Weights of a small mixture-of-experts language model, trained from scratch on English Wikipedia: 64 experts in each of 7 layers.
Below are experts of layer 4 (counted from 0) of a mixture-of-experts language model. Rows are named router (the router's row for the expert), gate (a neuron's input weights, with its number), up (a neuron's input weights, with its number), down (a neuron's output weights, with its number) and show model dimensions 0-223. Each number is 128 + 32 x the weight over its row's rms, rounded and kept within 0 to 255. Numbers have three digits each.
Before each expert's rows: a language model's description of what the expert responds to. This comes from a sample of Wikipedia text that the model never trained on.

# expert 45
It responds to: Middle pieces of place and personal names, such as Mon-ten-egro, Abid-jan, Mall-or-ca, and New before York.
router:126137090112181235132131126103122094131125063127145091143196199099134084102146128161096181102118132078127105144113159177122175166185190113133156127128157087160161121097115090134181114088070082079121085123061163145122126152176117109113089122076104165114125100144118152143113116105170106098118105130141163113136162113101161173150150082179116114131127159099158113085163114160180144065160126092136171047137219124132154159134114117100123104082140208106160120125153115090162116137166125151091130100124105105157087111105145150118142155135155105163127106120130139138060114170143122171151110164140079127119075132158090111065123152122076197133139182165162105114183112112128172121072
gate3:158152141118132139124114111177211162144172094090151150134169120208171081143146150144134120158148084103119115154085145118152159155112145157124122076189152193101148178128148134063126114120184145106098128146127075128103081054143095106170093173139149122113088125155138136091205083166151119165101193096128152053108108088128121129140092106136111148116161105124128143127111161091133097071128106137093218129150122190065096085159164187188159114119171180167116143125124065094156106164141126107159152121092105088149160068090146135107176125117140126154125145191093100147107102140138120108116184207130137129163193102125128172126121118148079128105138114150162117175175141152133165095124
up3:146106116097117141074139115055149131149091087112123138139122182126120137086095133100165102161145140177231056119086128156188085138162106130129110163119179184145128175091135082088153172106091154130108123138123119165117140095117103117171096157110163130149137104210158112127168141115118122137084178104130140047138103136142154111068156099139118148116164089066103112179140137114164134104143101126193111063107132130189113128144136147116127094152136170122142075089122125157168061138122159125092139193139145112139180121075115198025153168110160107178107118153179109141130123119143153090065175080110112098080097091092156136120141149107103108133143131139159112123181156146138187165088
down3:136177143115139084104094125163216145106112073092149121098107170115155086087123113130099152195156160086129078084109092105094125138092108118098159116166139110067156087191149151153131147118114100130123136228105129119084156121126133142118125095116131173109110140114161102138121112138190046074081100074153114154162187108103122120146149118104142101051112150140132192138147165100090136123121099156125130134085095171139116135078145185139142136139174108180196147181115112189174098103092125147120138096182183138135165117169224107090105158134129107113175157158103135137078125099178210167149147145170110128152104153110149114131112146125071107145136146147116137128173135137147180176078
gate4:129141086119068140053128119116155112116123189125119162148136206101112132102148087115194096144128158067085137122101154077130088132117158095148163178133187103131083091118137052118121147132132163160115195189144146160092148119149123106110088133115166078090165120137147165122178157179078114119122126160170134067138152076109130097094119114133127077133079183149111163161142152147114122087144146120127126091134167174199131130127153037122174127131097155094098137166154098155153167136071195122134062139071142130121119126136159164121167145088113073151123187179188148168126164135133119098155096135130099180138059138127172159126140169173132112121104088134103179077123098070131128151105
up4:131125104086186085146185160082117182075166118141124125151096081187149155149083190190093166111109127162138188089128127166110160096173139125127149159126121085082097187185187175109099111212188066147226040120136152073137137129150149119170117149127102195103120112157070148118123108138150107102080120138082125173146158123142135130116109085118158157124120109129117087120095117071097122115099058130120129120108078109101175092153086169140134143144146101150143110127108082128129127110096150061042123144123092117135172145095051084111113164156110127149085160103111157163122106114108133098097123110117160093134145098131096136114100122082134166157118127120153129192157128133117118086126
down4:118158166118116104158129116135108131117206124118150096118125153089086091063159208143137145106119123057106080136112130205093128173117131071110140152134119153188064167103184175180105086168095173107138102118100156110142134136135103138141153080163115178041159130123157088115109097131146144176159131108128107229156126101091107135152184125160124166123156145178029101150119043139110128153110156150154146117126135159156136075091106157133149169152133097128164148105144092130156108159134100151097140066114143037127154107114115085075153180137123110118151172123183109107123169176127109153116170080177123120171140152116130101132161140111145164106148151077116126142115080137102110090164
gate5:074162128070114121079137107150130146117173110116145112173174129105110125085070178122139066151119132113117077149087139193065139164116183130101100157086149144164176133119198097122122075151084065090072161106122219134047131188209149126210111144121107131090110125144101126162161100095128105146110153090109136109190136131170140127136091124145109121143132109089154142145088131095167074080143124128172162131156161111098146129154102116101112173148131114148131131136138089150108137072090182171116141117148154114128085115116126186183163101073129112084148127172122140094112151135151100128166167145161099148133105121193128127131111146133101169117140175162112104054139065181107068137076
up5:093112115094109143144135096154095196129092132065133087154114121150123143080151137143153095201122100134139091161140115162097178182187088129078150126107137141061174195073151147125100079161125129096122151106133088124151120139155149181176146161113111127112153142177106083181163121095145097170119173120141163104126099183081113078194076173127076109086109137129105114160092126087154078104138143149205136130100142154164134109150125196132096154152176146111130151111167126121162115089085095167062107105142154101154088166099103177148152104114177121118092106139147134086115147129124114091132090116101138147123076164171226119185145150108105147130125132181110149046137136146049108094123
down5:181105111116149156129139152172106106139125156147170052133161114119114138154099084110120156162156149145109129149107129102102140162050086101114088141090127123092158154134119110148105130176080106078135117112079167096155053132112122116152097156103061152091114107150119091117086153114123160100124168121134108143030106157112133131099096165086133086130152134062156116160143196101169165112130112122132166110130134174108140125148113146136079148116161064124152202141173103135203149067132148074122162120128196222097113121098050110101164110097176134132062161131098120097126127092133124093103084109072137160139092145086194096142175094059100094126147153107111121114108096119079123189136
gate6:099156144103161137148114142110159142110182119118104099176153171164150149138131173120110156129138066130120146111081122144083105104121102109089109130149136104072119205144158207151128109129058128114159157124109111152078144094121129114140092072101087133100130113116142177127102115149172089124114126086159140095176135136077138096220119099130066036147098126158117053134127130161225126033153096124139128099169144119190135111106123157117187168094152135145138137160159138114173138126111196172082172138155164101145120147126140131139137118109168080130063165144135083176120079087143135101129100135146109125097116091059105162130129176079152203124134115147155163123140089132192118155081
up6:123149128150134148174108133153115108059164164091129132110150189143100144142076122148129181128097088093150130179075125149165124117131125116147111091111117117169151188129139189089121073097088091094143100149158144092168084107101145125172140123098132082107092130090185162081158137140185113171116148098143113112159136141154104073092157111091152110125076144100176053097146153161147106122111124126125101093104098103102172129116140185078135127142183072158093122161199189088161121131082143181129103103140053120144190139129149117185199145089105143169145149159109150145132169152123180173091105142171110157125039125104121102107147178075137131123188132105108162150176196146127169179135
down6:130143115144135135105127114178154138123059143115103114143134148174150130147145092104155106165100114112102124141163141167131056106124079117167124162108077046153144078120199175165227083122178134135090127170141178143163095121117113166128128103164050099150126109173112125107125127121082129111108113138156107166096138083175122092119104143132152197146066143165117132118091127119165092078116168118131105154178070124109171142167148157141124091061089134204154100146144116152124116155139112058097156169187101157146146135076095164168098056089116174098155139168132078107136164180039155118173092153134137157150104184100132113158122084170102118124131135100131134138137151139149112100065
gate7:167088123095121181122093118127161110168172101136137156172130164130160140167142164163150158127166150143148108125106144128084170193154073118066174131161117169077147120132127132146111137179144176089159159135099110141057116130119091104131132102125097111142114090129136153106130152123167127130126151138152175179095099147152078120049174146180143073154130097090125134189164128096059147094102124165122092086167096058133135112171143081108153123135131116092074163121147106130093053130162155142122149145100132080125114182107130128128156112189170084175176087152117079107086186093117132107105135066137208088138111134104169117136104147153079158196151055165084105093169122141204126149133
up7:122211138185136078077117148142110167142163068156092143095135129106142161153153163106080096100136082100120117142187148131150180109104159095163198100079136175186107131146036175136164177144049116145067122157119062083135098145150090148164103140075111092192134158143172147167105130118085187159142143158130094092090144115106188093154087151124092095097084113124144178145055159121123109106147130151134107144106155157086098105145146136200075174129194090127118133137133115124156124117107072139146144129201136091135105180148159112163116131172106158099066160146125125105124114114122103081145073170128121107128169136140101135142093145127117146101086179183137156145112127120109148106129
down7:137148147094144099095159089100134162152131052116115109108139150135067094125139113139116116144171086126134094112105144162158129155141078088142095107093189052168163119144100128132120094045148144140151128159121200071120164187144139080145089108090164170081117061111076161113147112201147080136117096115173127169061126132100122093155181110161109148198108160103101114135116130106127101105126208121083190127131095072173092139171101099100170125171142129122153086133125182118112124165135204151093127077131094079149113118083152126098070137112119158121147145127168141076139123119092130165130128137132099152166136200146136134079149128160171116133157086161205157197168121135143128125105
gate8:085104078106108141101100141147145072131162077082110129142113140198134120082124103176077173127155090170125104072180127189098129163097185143079163126177177150139162189096106127136111136113024132134055078134136129195126129094175092099154127113120156130093137113160114109127126089095125128197152120129119121096166122130156171164121103141109079135141112198104138058082150112212094103148134130101160102136145149135119143158096164112073098127118112165180113124088149160080133079138117120101140163125071152061097058086116119112146111161127171132155099131115155150138121126158141148195114143076108110075139066134120138075120193125166108135137159108117131126143103155164177103095086
up8:125054112140102105173163100116132129122149175100163154167106177076096092161118124135101155081129075094087095052121107145163104098114145181111128100116099158126141104125113148112151064160136127151112145098092161113101168134138135087179154131085141139146182149121107048153152115117163072158145161093134059169165175072141149131160129142112154117121140095153120107126091106109147076100118129097200092117111124143117139097161087152136178151081167053118190105143093132142090150145088126138201111142156109133153054136092120117122196134180078117147087142159159173164143121148123115061111087094145099142177158136151117114122086086155121102090056169096091087060148150159091100157164
down8:135147064117114088111012151102152119178115129173123159097119124050092135115178136141105068080162097145157138182105212176059149158160069142081091053134114061121145102095149129099118137172120128094114148137163137181196114088128156083086158118129163065097114105125131160175183135093143164103197094157133061134128119138119103117131131150134191119147194122125146138122107124095079162107116139135092138139166172100103083140148118124168152107107075099134106127124140116067160148144127105125119121072095123151165075119146178177120135136079177156100135124132184155141125115158120100088082122097136111168084148053077131131136143124148160091114096136105136124146148121132130088106145
gate9:184098094130138161207112069164134189109124120126160141168209121079154135136162135165086127161190179178106138122128097175122141107141151068068122112100137136074177102125137086160103130150183109133124108150110169153131147131124187135187062131121105060119125064186199125105143109077189134115158119141081116057127106132156148141123118143178103071112196140134160150091112112169074148152162175113053139131118165131096118143087118115102138105097142165117150120154128120110114157125140158110154123105161163133157070134091150142126149163137130080148089094123157110128107119135127135185154175149145147198044128062146131102141092099162113152111110148122155171175191117113150114132089
up9:130090173145171128148162123094183099160171137133101170130099108108084153154134124142138131150117116152118135141124119140130107121142100136083167139101162166163186149077114084128088082106106117154106064092154172068145101154150016165102196132116120183171147116109101109119195115108075086116077126119143134100091168161176117167103154094163137117113166113171142148174143154151125130153151115170101120134128118191165048128108114124159155161094169065119088161091066080144128132133110146124158196158119128106158108100131133111153125141058101161158124105101092142092159137098073151110245121143146140118113173117094150203137093101103088149113121150150122128154172132091130207136168
down9:076097119090139123195138123110136198105138112081112154117153130094115122076132106115171143108172138215108096130120171097105154131115146119045145159165049157103134125131136161117158124141143097112120203177094171116055160119118151196186174099132219077160141082133132109185106137106154154086129104082122125178112115110149148122107113123124122100095162089102138162096144154109122120152142165122113179132164129105137181124121090115160107100149154139113128086156167172147104133183109128123118208122136142112178193148119112144083092146127144125164138128115145133116114094110176098169050091155131137111081156075072120155142149177178170152140142032080142111116137091133078163145101
gate10:133158085132150125147095162098130169094129174068111097137175172158102092083112158107165185100154153161108115157108127172141136202140146141091183068127083098113177146093149165132139088131143143176092190108082158154128161163097133127114140118116090099159187126183092135117130124105124063109153102151120135080155153147125162172190096087169132136118092115159113150067095078168118107125043196065071112118097163080144130164082169088154124117104126155136160124164137180149124124137092172147155181169145081111148114096181136130119113115122082158139194145102124144075115125117089183102120067117144141144088135121105180129155088119114112134164130077104149157148144196193148099128088
up10:164053135154149109111135099120095174121105149139105131166042123164096177129086039068094106104155145126173144166082160168154093128123108115146157162162076117129139117163092132151001120108138105171204131066195138131155111142123136145115137194108128142152169173101135070154144180121128182156099095132091190067112113134113131154154167113156146086104169150159153119138125116094188128097127125119102177131116120135158088141168135074200122132145149160119167150103136132108128105128088168163164110128140107133145114075147111132128180165099078138181184140081170121113121056201122144122114112145125160135141156118164148139146101120156119133139144107117150206090107171113117098138131
down10:116134119118091158086110103146155134092189084167135127146154141160096178134098108152135173125136088165192156189142108163123104102123095121158120104126102103102156143092096153108164102130146119165116166153068135110111176094179138090079127159101150188129181171157168101125089088099060107145063100126082140171100145123189104200111096129054182169169153168154119122094152104160172139158112138123140124098084135138123184157111056173086133114135180186117185126084112143155141132180115157067101094116107112152091124150142082082164118161031109147187093171149131133145116106117148044120106144121185150150135102155166134069122163097137102132151118128123149134115139168135148169114159
gate11:076186122125064112130115203155174151128150143116115194147112126094167116111103191155177120054120122093118143117155104166068116170143131080126125183176168145123090151157137170151061129130044158097141075142180106124141075188187062120160154138155166079061122082115109150131180083126158143145089135150126104125165160105151131124159133151142130094122105134130161140133143168112065126115141117103155152142085120116141116123131122159156080130203144138092074120137128088114135152119163144132144129109160121111079100127146187172141132174154199116140083160136119171140212141133134159087153148161135095140107130160127147132128120134209108151166128089129068106157163104073089071145178
up11:071134098057169100172161112115100117186141144133153156142180130121116144120081177138120124119103141141127099153106145171130134156184130140148076137097131114141181158018086087105107090119119111081112137158087118159111177126107158125103140084122086148167128068085148143154135080144167160134149136137108147126138127158110110201103051131200108172198157124114116127086103102104140092090164136165111127112103093083129143107154099102103157111149145117135150107144106206140097139154120143093050133138102059170156171143133101078104108121096175055168103170074091116184101133180120144155126142145075108090196061123142135106103189122164114127096112143113128108145123174101163188155124
down11:153151093098170161124052123119200164134115118071171135076106141130113124121121169085115139182066154129100090126059129167095147129092136153128146086129126114083151077150141123153101144092110173071085111110191173143159144117150028123106094149142141125124107094157153131124173134132107111105104112127176169102138155159176133106132175159177151081163112102167163105101063097107107130130118167108115126101118129109114059095177103095096165131168086151174051134190141140132113128137146095113082153131160202058126145100189082086120137099115117112118138097146136126124136128140167107126154169132124216139186185189099104120115123152141126083051120131187119115146119112172113141133083
gate12:176127126104154140116112118114165175123156102167090136129142107122154108099166084153171163171143164076175178165085180109112183079121140109091111113103163124036118154210175048179058109073101106100124067181136148171111160138154118127130155159152087123066104123162127124100152087137205138196121166096177157106180142093147173146119183108142051147115160176104130138069130116087142114133122183143114119145106103138131129144072160143099105139156099120131149117068141174133088162144145156152127078089162184108144119147155136075149168144155114141150134127067127159113112140191111120127183143108091128148083103082146157127103096147130101148109117111106145166119107110095127183142078
up12:075097164110108183165131148106083121101149117126085173192147173177171120154127165064125074137094106181082141180173132150143127100162123144126111114134138194157116160157128178141177137171094073181151077142075142152188081125160103168089162102116148119189163178118108102127161177084076105125150094175146091109102178169148125106182096152196154143138114129132170099135168145122153210149152120098157090116176158124118186144139143128112149120091147147128128121174159116141143146097166106138157171138089088081164136121097115178157113114142118147155151176163079128115104139172121171139117120176153074147124160055133174172170130124143160170136057136145190095120131153125114103091134
down12:153094130118146157195105053117139180154141166158167153136077143120115159128163154108113128115158072101125110165133108146093153168090157167146121144109145087111143056138136106150110084077141089122130138116180100041177155116139094177118170075161099089109150131096137159117084082152165130087118156108073211133169131119245114120180177138116066124105207132176142152133088068134111124204144134111105088141111143164141080130128132160117132144086068166133099142101082085210090111156081118135116119124120110098098140157197126117134164146126150125161154084091182146113146103126138114142155111130094189135131140132116126152081112115132092109097152156122122132139106161105076115159182
gate13:150103129255147096112056153076107228159076096087078150137102113151139088124141095124146179138175133154129119131074125155129116159130145124146098131121163167143166167133163095084154117104093122141120149077133140110126083089178151148134140117098121142132127092090144107074124155135095099108077090091156151139095136115100179100180063107128131077122116153110096147137160114142108096146137089123141159128143068139171112126122155207167135145124122181132106130141112181133126134208110177098167134116139143086112145204121170184178129105146108100111104099118148182131139109193057118182168092124110126157163173105087109129112124128114129178118139090154137185162126117131187140051098
up13:157140157117195104085149039127057189130085127109151118169131078114116066121162164153064147064125116134094103149094096102150174107162124121135128141150074183174128162157097120152104158164146110093146101107124127107150121127137129142093158132169217217104132093128081122160097103126117172168093142106146183144100164158138125131177118152102094099159090141148111178101116081153119111186138159116088121189140120121162078132069095055110089147151184140084130084102131124113125104136152146150129107144137148094119146109177158117075097142099101114111077104157161152158113080156087147089095104105170153208103121116129150109122136139101179149110147154091158083146073158094143191169154
down13:117104124105123052122134152128108143089156049104085129141114104143087123183065130136081118098131070157163189118151086123101104130149092143074136108126106149091099163198127128148184118113134110159152156104111163123126080159134143118090119113159167084158130176129115216120125090111144113080138158149132090164152101144133059102144089165178080164129127160156142100109096136156130166137121104080084148175194134072153092096074127093172145132134173119125172104109138131136156147095171129149163137175138079158134072133131206083124102157104161097099118149122112098076128115131119200144138146110138100224096103049194148077107175122132161166119179126134148182113139159131158125126101
gate14:114117135092103098114103088075135114112100140118130131128093088155069128141113134160119194079181125122175086174102106195091152116152124094098166109132155174155091127141149111118084161160098141126082141073161141101135148137148113151134181098112093124061083139045160145123140137079148146107109062126133131159161149154125117126176091140162067142113123185038089133110141168197176054126182029103109091187163126113128124150145131124154144176176079121131114194109209096142132109110151074143137181126110167114135071115131140103127141121122143101140091107112107115111099043101166163093114151102136080134141101167150103129116112138113174151135140162153154127165163134155089125151067
up14:079168153051179095135061095145174152147114149152107115123148090174137102113134160141138158136058104109124096154186121145137085082093143156122133155142107108114128103093112053117081116132135157112138146138138167137056127139181105121097168099104084136091126146163155125172180082076166165173065155139182149095170133100114129122129133119138116070096116181116153145101164125146164123090122109105162129162194136108147117101098126118102198169093122168152152113088136106103129120102179137136084094076181126119155078104095139095069119114192132092074083165051148109154110061149123059160109119167108115186142156086205149098088095114147178164108128126145105124115121115157104136175127
down14:146117092121073065140157137144080127151117075104148092128134114121159173108131174148095139105136105078113162111189099131149143118103175050127109174124143120058103135108152088173129123138107089103157157122144106132080120133153156164160135125166096097099155124125116126119072176062118174111122088053137152114133116133164100178186143088113121041097104151142154079136125161176181073154162108021159128137103125138052107061077150131085099119118156149097178132125096099176153127169126140128089139096157121147101119181120127106131154086117128101154119177145095073125134130126115097075099162135102083125143138159132116174078165180144113156128082145190122109087061100183082119146145
gate15:103145158126140105140100109109165147047103085114138170120142062105145176184114083147114144060127082098175123186082126171101074162144150085134160192132146131081111111154151139180168056132110133103168081107153156132110113111157160185161142163114118140000146102108078156104095105154126098140130157091121113167106077087082107170141163133102107095107100159168130180127157123075121163122172116111132155122103128162108156120101149089137119022077194131160085116092110075116113119132113080127148083151130078146144143109088134095122137126088129167147161169162089140129148144147149134139130114116147115141166100207161124144137137106127108117107138061108138134173109076120147167088123
up15:119146136095167163156127143145097113151145131167159139121176083098126164157123074089073161142081128129169101187136107113178083165116076121104104139158153109079115094117106085072132147122097097107196151143119131116143130090177150159207141144103132098135104123091123152170121093136086098150123109122087122126111074094189100130150148115140147153123123136130129163108114106089122132135183143097054108139122101104126147124094121138150097089151159156111117120120146070153104122139047139083128123137132141124106172132126115121148151121129085067199150223115173123094158130079176172185101035121159079115095089094093063127166132164107093155138134090100073081212155074090166068114165
down15:059121060124159128110141068134159091132137136070142146107139180107083149138151085112136146136140156114169107194045147191103130125151045144133172121093136095115133075138138092193177091159129142132048064116125072115122167104120144092098176118159105089105119102141139122167153102140161132153141112170112176133120116129071094150130121137088088179175106124158111129098070089104125134088136096154118161085147136112144162165086147117080130139140120166154102147124144134150109142098124120105103147142150066091167154142175113102121213111096105034200155107154127110116082119125201199136138101143124134069085158150127154105179099125112104137118109131133137120166160161101114079070173
gate16:102131120110102137095126151103185119132164099105154134083154120199112119107046137131147157135170119176061138111117076146064124151091064151130153126101166122090125219066127072152089095120129134079146133138131166210148140102152119136120152136176103094146103154131136136118157102117118132142134166145151113074185159104153099162131123168132100073115159178102123125153133135129144128130139139068149183101162095136158148176126118132214151123097140166155174143130138077146131100128157137098104043133124124134111114169169123134190107100069128113135081104128132174160128077108098116159144044195134153162091182081151084168157120165175103105141118148166176082120113143162133079185074
up16:122114088084181114148084132192145154126189136113141169097137110214091125086127136148120069089181086131164102130095116143080119154162136139151135127114159100025087139159151112159132110136109154158101142171155117163107156158167128089105141137095103111112161124139124149125125101115078132167094190119083102085149150088141103131131158120078094065099150111177186120177118090123128103159161105142130154130076125134126118171103065186151172151144102133105121098136100018169163130158115167106069092105154141119100138152160044121156110112131097092172155102108117120181127095128144121063150069123129104184174121129170097149162087117156141161146077134187106137152113180141156162156074
down16:131089137190121201113172150150117092168157154161116103114163112153093141164151081151099082129087182130135152104150109107111140110224118149166152121122139119114154163152152146100122095094124121194125116109108118151129112141083088188113098165080127132132101144148071166131159113153129143134102181162112067029156189094077106131064130099148087103126133104110134122123191080093191141114117127159073160087142139161104131113102065101136140149138145101142158081115120061128112107104139154170160129143137189159100133080126143136160140131130169133149108149086032122158066191115100088174138092150146078076074055120180115098130085118130144094112151090139083155166109141146110148117134
gate17:100168158092164121160092103129064118117128116049174084132150057125189122141183185138083092151085177132100146057179117107110133141086136138063157135164109169142099108085114154141117176146126117087102128105144093145100115113106199067063092090142138122135139113087091079147124121127089147136127098169172174169141173160165097080129088154198047132152093165129093128125150155097119149155051137112138114105077126120107150123186088163169155143076114132120157170120216153100107068142174171138069142156152073138149113128097123143093177105155088158175119129153167122098128115145125155136156106144135119086155143103117097121137120125152102116104169087130141103090139078118143119104169
up17:148084134097174202161090162131222084083108086110167119128146154105153127143117153215143183131137151115085167110108098126107104177109119116109097097122164181128101107101137095130143106107135097070101182128083137161115119148135079123131081116133088084145089149160106128122102126175145084143100152174097113094132082076106040106177176127206162095114151114112167147206141168116139111099153132088151133122098139138090144166112107078152166104142154154149140153145134143062171053135168064146076165097201137134139127130132164183166190125155107138115107100106081142105145149119117133146190132172107144136103131137139081165171184126128107088089105104130182122122183108117134129108141
down17:101075146153089134137075091144128149133109114112131127136104183097168138064169150076076086096105139129178135141112157133125105119148110109107113122141117116099081159131117156132075159152134132088125131099070170095127210141087188108145143175122058142149190149153117110136183131173180135184084099108150148193157106107165140103149101117129108164103080091106141101100100111098166095121081121063110158082095115094163123169117094108162129135128163046163166114099113158162095126150130093083090126128216118129100156113117190112140175097124123146042073146123103108100167081099111152128141135100133125112158107172085137091098125093127122150141128214075142138055085155061138133119110
gate18:092168196149086123160081147096125135094204085059164089107149141118154205152123165135166152164134112118133125142050152116096123122185138106135187124124083138210085076142114124079111110120103107125140132102154107116091105123141122082108087167133161144112147141106146174141110160049130173101199155129118133110133100146121090117107163156094149067087142124146189180139154173128153131118110128124130046138207104122128154117099081098152145106119152149122133128131051095124123104099091096148142140094116164105165159188136146138183085168127103118162157139182049151124094153080149071153159104129139105161147115163117135159125137094185097158154151121119058180161159139093168127146118
up18:074129109100112128124082111124143121102147119115127106143173173090112175099186131122159140134105164118139120146112158095085106108175170105215198145097151129100138137099188101079104115095178127127170119148132137163092158115124141103070109101128143120085144124152135198140063144170180177100126128153058191177147169155144113143169168102135081182125151145136216106145157103137133147152093061155184147153145113087237098101141097070129102106172123135198116188107127148165139133138143123128048143099134124122134107117127136112103119127137173104118090127107115131163100187084126084173194095135087111162137102143155138115116141127144104163146085121082052114163122142140121189142154
down18:113142041175116104100079137091133129121139104108143155069093171153141138106132093067133089165120116127116096183142112121141055152100104128102113150136125106114108192164163147138179150107097076148113100138137149084161147162119118114057129129108128111133105151144122120077125181154073080076063098174105087118122124156164116140094133153135161141156075144103137084159107130086111167076141103097134140136135079074133118147127071127188153062100117173109111129099061157118113073091119084207077109097154104155168077138128070121111165079090106156115130144100152081156135130148165126105171125128131071125200175172153122069167156136105181149095144117149134059119091130128138052132147
gate19:160081090122185151132124149097066146080104139116148115173144143130111114135091145141095116093159173092109149109065163140090158180156125079129118076121163110127066119113155142101161121106171177126140137147087171145118117211099084161153080132118101129160146154135146111160137114130122079191136080160137154146147143138225196141162171128112055108142122178083167159132137119156108096154141098161141171122126116099196093138092103151101119197139110100175147126113057184157101116120103127155112079147166187099135113141107193122161168177156111129130109130098132077093148123120173081132161191104145121183100136134161165157167156084065161174109166154189130129111166152173111150150133
up19:107129147067138131156079099128097160078097110085170123147170094106142073140165073211162176116144144159124155157131072097137131058136172111164191135111094147067182189130101090191141120147078143092180116150112144076152159092133149123160136109219179156099126129122093112127154168191167104108112140109162109151162141119138144098090117171114169113158146121095094134151156115160152078123116139151109151147126103112075086151095087106097138117151177109165163131152101148154068107085184142112130143114118128140097107087117075077125127163115103142135078107095143154125083066114136175106106074098142111092173148154108098159134048168094147125124144096147134096059122128129125119192064
down19:109137134192140130152138110134132117145082134205125138188107076095164169074121134151161174151064124145152140108134095166143090143097090115122199137147127099080132126117215097117077134158115108081147127094115123146119084171080116155133095151189138128100158171152095077120076168166101078151140133120157131127133125107082092138153114126109177140135131123138126139122105212214136118100137169098092070080167104209164082139106111154141145092102133158122120133102124153124144134097155128129152137093102139189143158072082104138157207184130107206134134138140108153133088138144134100119114156096132107102151113123122115210178116127151132123167175102151178039122151109130133069171186
gate20:137149146134127110104070124109091138090041120137055159166154155124112111122090181130123094087127099131100137176114155110064142191169148063164185174134133130124140229151179190165139144100166141117089077118151145144157076121137171149154124128165140154080085118121128093134182097111134154088080198185134142118196126101112118159140158166067119155131132184118138102129102133157156136101102144122114140097138122122171145148144117123102139066163155140159162121136160085143128171158080177155220173126103155078088157149110101116119096088108099112139145171109106147157139140161120024077133132144163112115170123093095109161182094119091101127122137125116163100117128074110095176122110
up20:131120149160149167102110079093103116124140145098039141111159128102136127143112134137096102085137132171116181131094188098112152091135127062140194156153130145090112164169146101177147134147115086143179093079160147157079088185117127144140090163120092155066119126153107061108140135072128122080122239171148122127153126130162152182105166159103108154102185176160094103204090097132147160079090172199137147149142193118172088142117089081148104113118130123131136170110160095126113124174125182155138148133147133119106104192115148146084120104121147116128128175148047131133144170156117121105165155149206097127173134083132139191130111089073155163085131145161151102144163118102136156132109
down20:204143171159103160119141082072118102126089149116119097132121119108135085173138115073090049086115127134128174106111137169112124150105106144131127127131156074143127095135120178066156192152136114146120104103066084143052101122156108123138114161159089177187104134110133097101109101104114148163094119099155144104101120071092183083072084082114152096075140109154110136150110124098144085097096121066141154117153070162165101127092091126129170134156148099133127066166194141157092150097101152155165183121114131173151189103095113093146152116129175118155144202105110136112139145194143100171126091160074121081186144166117161179086131098133113121089117110048099141156124098059100096129125
gate21:182119119143162128149091143160151087128082082173112158145135136161088111167087150133116158076130095116137124146116135135138096107073174117118173132088092168148136104100144085142095127120054117124140107107164097131110138126111173094167158199185118137094137127155136151097156201151109144113123106121154162119143197153094104121099094142147143104178184106146096108068152123115149109187091152105131124210135134082160171124136152141155149061147084081120184154104094171092102177185127133099108127123078098081104091116088160152164183166100104161153143180118067183089154129128159168115130151132073184080143100157130047129063124132127058144152061091142173150138111112094157136093117
up21:071100179101147112097142086129083172093193095123107150185165128143098062129113192144069043101154102135087147101128147133129155115092127111096146098076076135079111115123131162153111147207154202188168096143100132120161114149075080104127162060136141093152098175135110085131127129119130132077145047118190168127093156163124173082115162121102119119121143138079143133122160106138100126117143116131090095113068108132141134096098106148101131213144090084136098121114145076174115084077159115127110142182134136115126117097157120092098082122114173103095184156104112148157196199108158120105149166112139181157059105148136125081112145105198125140132136136096086149122139134117126163139136
down21:116161157108107089175145156108192155143116162089155145114133160090212095127179142094163136147019167120089127130122204075121087144094100151092113098138145131168096107073099083133083127087106092130102112106126123128148168149135098139091132149125100139174143104130154135131141169164191153185119120111109110108152113106117157151108184114118117148163094072114117105129130106122157101163105082197103131127084106148137175101145117061096142122118156120105197176110121116100099160191102175150101094044115096127116079114142137133123124132109139130148141106143047130140159100123151067133153182204122087091161075157092085030125139147120063145154125108122113115095139164102151104152086
gate22:127175086108141080185067076185156191094106134128115140199151131173173125104125092163153107143130092168115144143104181139095127175105175149137078101144131199145151163137138093079124182121161134135133134142155119080133193122189096126177113091141167127137150098164103187179154104156152111094069120191134177162125130135177117138173137146171085087180099126128152157147133123080155098158100058128123163113094145076109144140164102115130116111113113129159093125169058109191160114136079175182102106119079146111147130126116113091113099119109051117146112173129155170172125064148155140177136123163177101129182154182108128155142165109079113138132092157115199123116139159141105136112165
up22:157167191157084160101141121132126137122184117162090190040119106136176110118107152129141162138095090058171127180162080110173131110118084089149112121164117183084149122140063160172083056132088093103146129164144117160062111092140097139098105160119150064124039174048180125093112132139138150149149102129154105143140085167093125079124102129107126149134097079123092189076129152138136131115145111130099133142115118169067120124135111110141130043104142071144131138037114186121138144138108129100131114155166154124120114161160173145168109103145165134162176159138119157096167152158120098139140137123133168122143073134096165098149098111144083122142182052139123108112081099097126128150078
down22:123116076090146118150093156144142093094153099076255122151126123149092104136168143112148137150114104136178079128048165171065082148124127136140138082127187062124143141093132084187150145138088159134109105097154131121197115145092148174148163119173103100097143137090174129101195090091137147076121136107095104156176162152172146125126181174121122133080140150202108125136055129174095143139124136171103140118151157095130140135105098111152095075145127144114136107120095134109103156160138112113123137101132069136161126131136095084071154106168169122109143102118162139147132117103142126068146170151122125137141139158079124239098155156108131147065060172084165132157145185151172134139117
gate23:122077081166138137092093149112191144108100152092113102182098169152086076117066137122163100150092099114171083108143132251085102190130122094097141124146173096060076139112129147107163064149085178140120138142143131173168161093123143098105162090109124112116130129117124138100125132076159155104132151110128139131101127130111062016151158116055125125153098107144119106117118078083133122134075087128131132091135112142154119121180110133161140115134104106145082085126109157165169139150170138090089105163090118131142160138104125076130131112110094139140104106164164141122120171182132122115115193083163105089104161080097051134146123140115199088152067077138100126162134134098200113147092
up23:150085116133161125125121058090160204134104148102159175122090088140090066069136147075138078128191112118157095143132145191141117157104154089167093117129134158105066180121149171042108120177116191130170136132114132169215145107147164147115133157141089121151097165181154120156131097136106107135129172143100145140138155139134166132114126132175139173132113109119037143084036166094128097154116099168088135144115129147154093112176129091151138101115098137131132105160134115129138073108082154122149108148125161138131158171144175156126094205151086167152130134179149183099119116121146122083084114115165118190130131072177146114112170069154129055165137131107163098075141090099121117120171
down23:119113146145055141111162139102140109090164151146173045109179150245115157129088141179142127126175113139116121122177139077129087100100114135101078162137133137156136135167133150161107105107108112169149141170121107133136156128140147091117167094147094129132132138152154151068120118171173160191153097094117208115089108100143177159080137170144121159086167134155160106174129140131155147131112129158097098096177051124135117102096170123159102186126171074114152114113123129132102130101097114085101106128141127183171121083195094147139191105118111124127134067145198087106096127114091110132127153186180106089091143077141101169065121161172169146157144112063105169150168143168166127193113